Below are experts of layer 2 (counted from 0) of a mixture-of-experts language model. Rows are named router (the router's row for the expert), gate (a neuron's input weights, with its number), up (a neuron's input weights, with its number) and show model dimensions 0-79. Each number is 500 + 25 x the weight over its row's rms, rounded and kept within 0 to 999. Numbers have three digits each.
After each expert's rows: a language model's description of what the expert responds to. This comes from a sample of Wikipedia text that the model never trained on.

# expert 6
router:528541533507505496525514550492490540469502528468500495477532496491475463500492449515501478491496447453492482521494529470516516487453461482515523490495495529504482502489537504476546493504494493509488497537486496464529477499467513490555488512
gate0:477490527493505492502484481535510504479516512479492523484523518505499509482496432514468471494431476540534514463506479521512515471487507479435507534517505535489523496461490456472506478483499469491502487494511529486462469487470504520515480480
up0:502496513479466513471465476530483531536517492516492498540513533517487515452478482472506491489491523484506465495471503499528464462474510507473540538535487518505507482472506470491468534534483489529509506516513526446455483491554515512466479493
What it handles: Commas and subordinating or coordinating conjunctions joining clauses or list items: while, when, although, and, or, comma before years.

# expert 40
router:487497520524509491477485507502515552443473522467541500460497468477429496504498494502479499527514495503514500504469461489501547497508470478491497507480528532506531486495509527511469532531478531550499475529470493475510463497476465462509488528
gate0:465510501461507485465502518499518521511523522499476509499509480478480525463460478518435494509504504491560475458495527511517513539510476513511525539504517466508515484501513514490486512489529489506468512517525471495509503509478513460505495458
up0:495528538499528462494521503490479544518535460496533510460474497498530506504489486530493480466503548496556483473539526490504491497486486477486561499476542448530475512511474507469479538474515525508495480462484524548476540485486538505514485527
What it handles: Year numbers after in or on, like 2009, 1917, and digit pieces inside page ranges, coordinates, decimals and large numbers.

# expert 30
router:521509509480504495483498521506504515487483470454519503467566487484512522481496465512477494519492489491503506531485480518523528486501488451531525494529485491511476495487528504463531537485521494490546486515479474466528516521445473475510476544
gate0:506471528453508489514485477517508499473506500508480512487507488467514532485482493463475482511520540513559481519529476519470501537516539469493523521466469502497509493518493494514485509522502488522489509485490486500499567499497489498489515473
up0:459503445483478552522579442514538506512519485506514483541468525462495523463496512515504479527514479508484505525521509476473463488494454527522475493472482525454518436565499499492472484526516483501472511499495505520541484503520483483501526504
What it handles: List-item hyphens starting infobox or list lines, hyphens in dates and table rules, and possessive or plural final s.

# expert 10
router:509500541483511514530504511514522520466496505479580496466540484491451523487513501466459481499484500490507506540509499480535491492450468518545485517532511495488483510544549511489515509510521492499536463538466519527525475498467458503513494472
gate0:517521520476503499502483476512452493494498456530474508502499529521561504536485487465467491502446514520527482502471468489484489497467520563528516502535481482493499517513512454541521512493546514481495486551467478531517458466491471524488496477
up0:444520515477495483461521522510495537530480529524503487504505467484441485460512469490495519506490499542485511520503489524485464528522473482457527517575527499517482546527512503507497515564574536505473489485510508513470484524508512503536520494
What it handles: Dashes, semicolons, slashes, opening parentheses, degree signs and bullets separating fields in titles, lists, coordinates and results tables.

# expert 34
router:518497512495506484517532492509478500457467512471544500492544473492503486516504503505461497487485485477521505526502503494498520484464483505510503513521520517518525524521516530480501515533507488489505466525475507524547498512481463451508500504
gate0:487473472492489551549501523527447532497530502474504480534479497423480528542564470509556495501528510527508498479510485519486499476503495517468513487493489472515497502507486489491500473466485483475487496468481478468528466536456494518503503494
up0:520495479535492523422468536441527531500528511485457485450495525504480522467497469516500495482482507486529494453501502513500528529502521495510513486497464484518512490466521469561535471525512532494495463503567505490482509455540490494495499500
What it handles: Periods, colons, question and exclamation marks ending sentences, abbreviations or infobox labels: Sec., status:, feel!, River.

# expert 7
router:506509522472490483492515498520499510496518487480542505498503465449497477523483490546489508552505498489483466519466494515498557462466472479509512502510510503500492496511547501487504511469481481509531493535509522499514467487440485495516483511
gate0:511524504504460533527544504484467523457514494485516436498498524499496478453521462491506501524530453541495511508513465532495498469510460528504529502470537536527458488504489470500516503527491496500487481523504511497506441503481498460497537490
up0:542482499500508464447514464473483520470502540473535501469553498425517510507444534508500528501463523512490476528502494512525457507490458498515505498510492510481496468495482513504473558487497527492492527499492504496537498499565469525521496492
What it handles: Single capital letters inside acronyms, codes and name starts, often after a parenthesis or quote, e.g. BTN, JR, H-16.

# expert 21
router:492521539489481533492484477510491476461484509493543451497500500494509518480473493534514490466486497468533550493490537519514509477474501471519478510507510510504489481501489496477505554529493535502504480540489498490559477530470508473522469500
gate39:523531512524515495519488478467508463509490509497528485529502494445485517474445529532441496492520491471514511528493496516497498520487537505526450502496487490478535491475483498467540520493523466518530498470492482481475503472485484525493475537
up39:515500478519492488519510482483508511505526489481502521506527530500487477465479510510491503540496522505473482516544484517460512474511503513479498501479537486543507461490493502484469512528540522480512490467516489471524498506495521480457486484
What it handles: Function words in running prose, mainly and, a, an, was, were, or, plus quantifiers such as no, much, one.

# expert 22
router:483518498494516502547489521524472533496484528441516464484504445496474499498532494492494486502475493501509452499490464490486525500513509508532522512465519538487507536534489468493503478480494552520482485548483501513553475525469498465534459529
gate0:481541487525478471451488531509495478451487542478489531529521540514440488499480476536515487510519505483523521492490515435442516502490451465495540483501482506527488487518497507508483476512506491516470527485509475509553486527475505549536495532
up0:518509493498549470483469504539470491530512517498459520505522480524482519490503535548496473442495487479477518492516508508502549525521501520526483535514534502519506485449513509455494488502484499497503508497449486443507512489473476473546493515
What it handles: Middle or final word-piece fragments of longer words and names: Presby-ter-ian, Preten-der, excelle-nce, circ-ular, Ari-ane.

# expert 45
router:494529488472491484510537499540494495512481532472499435483538442495498475451492492505467473471518511501503563536489495512489509502432450483535482495517483499472483481487491533509499521461463531518523457526496449458486472503472496502520512525
gate0:491550501525459483491509483505519514500467518511501523471527481518492509492505493505467534461507441512565514519495534452455469505496495542474496482478487486553453520537511486500499517518525533499486498557519514567529468555496512467488502532
up0:498533480509454476510528484505462480440455499498496527492483515493472517505476504523491483501503491523511467506500451516474526462522504537465491504482497507509454524524495432486461488520495476526547491506504511521476515507520504482477498523
What it handles: Word-initial prefixes and first syllables such as pro-st, anti, syn, un, re, inter, plus ordinals first, second, 3rd and hyphens in ranges.

# expert 25
router:507496510472492485520503508521522526470511504458570513473552466485481519512521518501487463477508453467498491508499485480510500485463474505523491488492490477519460519464539502474464493521487499543499501509487507498538478496445502495545516522
gate0:494511537479517530439515500483491487507477508506518473533510521478502521573486478504527510518496535500485494458436516538492490487496486511463515504535475508529524547495520480518484499479490472512485501468450464462526512514493481529497521489
up0:523494474543497503482529513506470501484506480486513520487511547502482498510469461497470478534487496533472494499503516526484511475498544463518510509497521462518492451504488532551517501502530510498434500516510501500495444516504508514451541502
What it handles: Plural endings on nouns and agent words, such as daughter-s, producer-s, camera-men, coach-es, plus the verbs is and are.

# expert 28
router:508528532510510498533526510510511507517516536450522469484533487453445478495461485503508475505503480489513478538488517493534506495483432510553511483516504503502456477515520515449531498500504511489503471543473497489549470523443494477524486511
gate0:490508485484471538496492485443466520429468523492470514511531484496432482505505530493470504478493518504499525537494493474490487510499491500502498533510524544507498489530495515472478497503497479520490505506528524458464522472515481508517461428
up0:499513431476454494507518517495530482523537491523525462519459483433515474509525482504523509543469484470523513487489531507532527518498467514506491456473505529438510521459522524540482501506440479490491527444497539488501483518520499500510505503
What it handles: Commas in lists and open parentheses before years or countries, plus surviv in survived or surviving, and initial s, th pieces.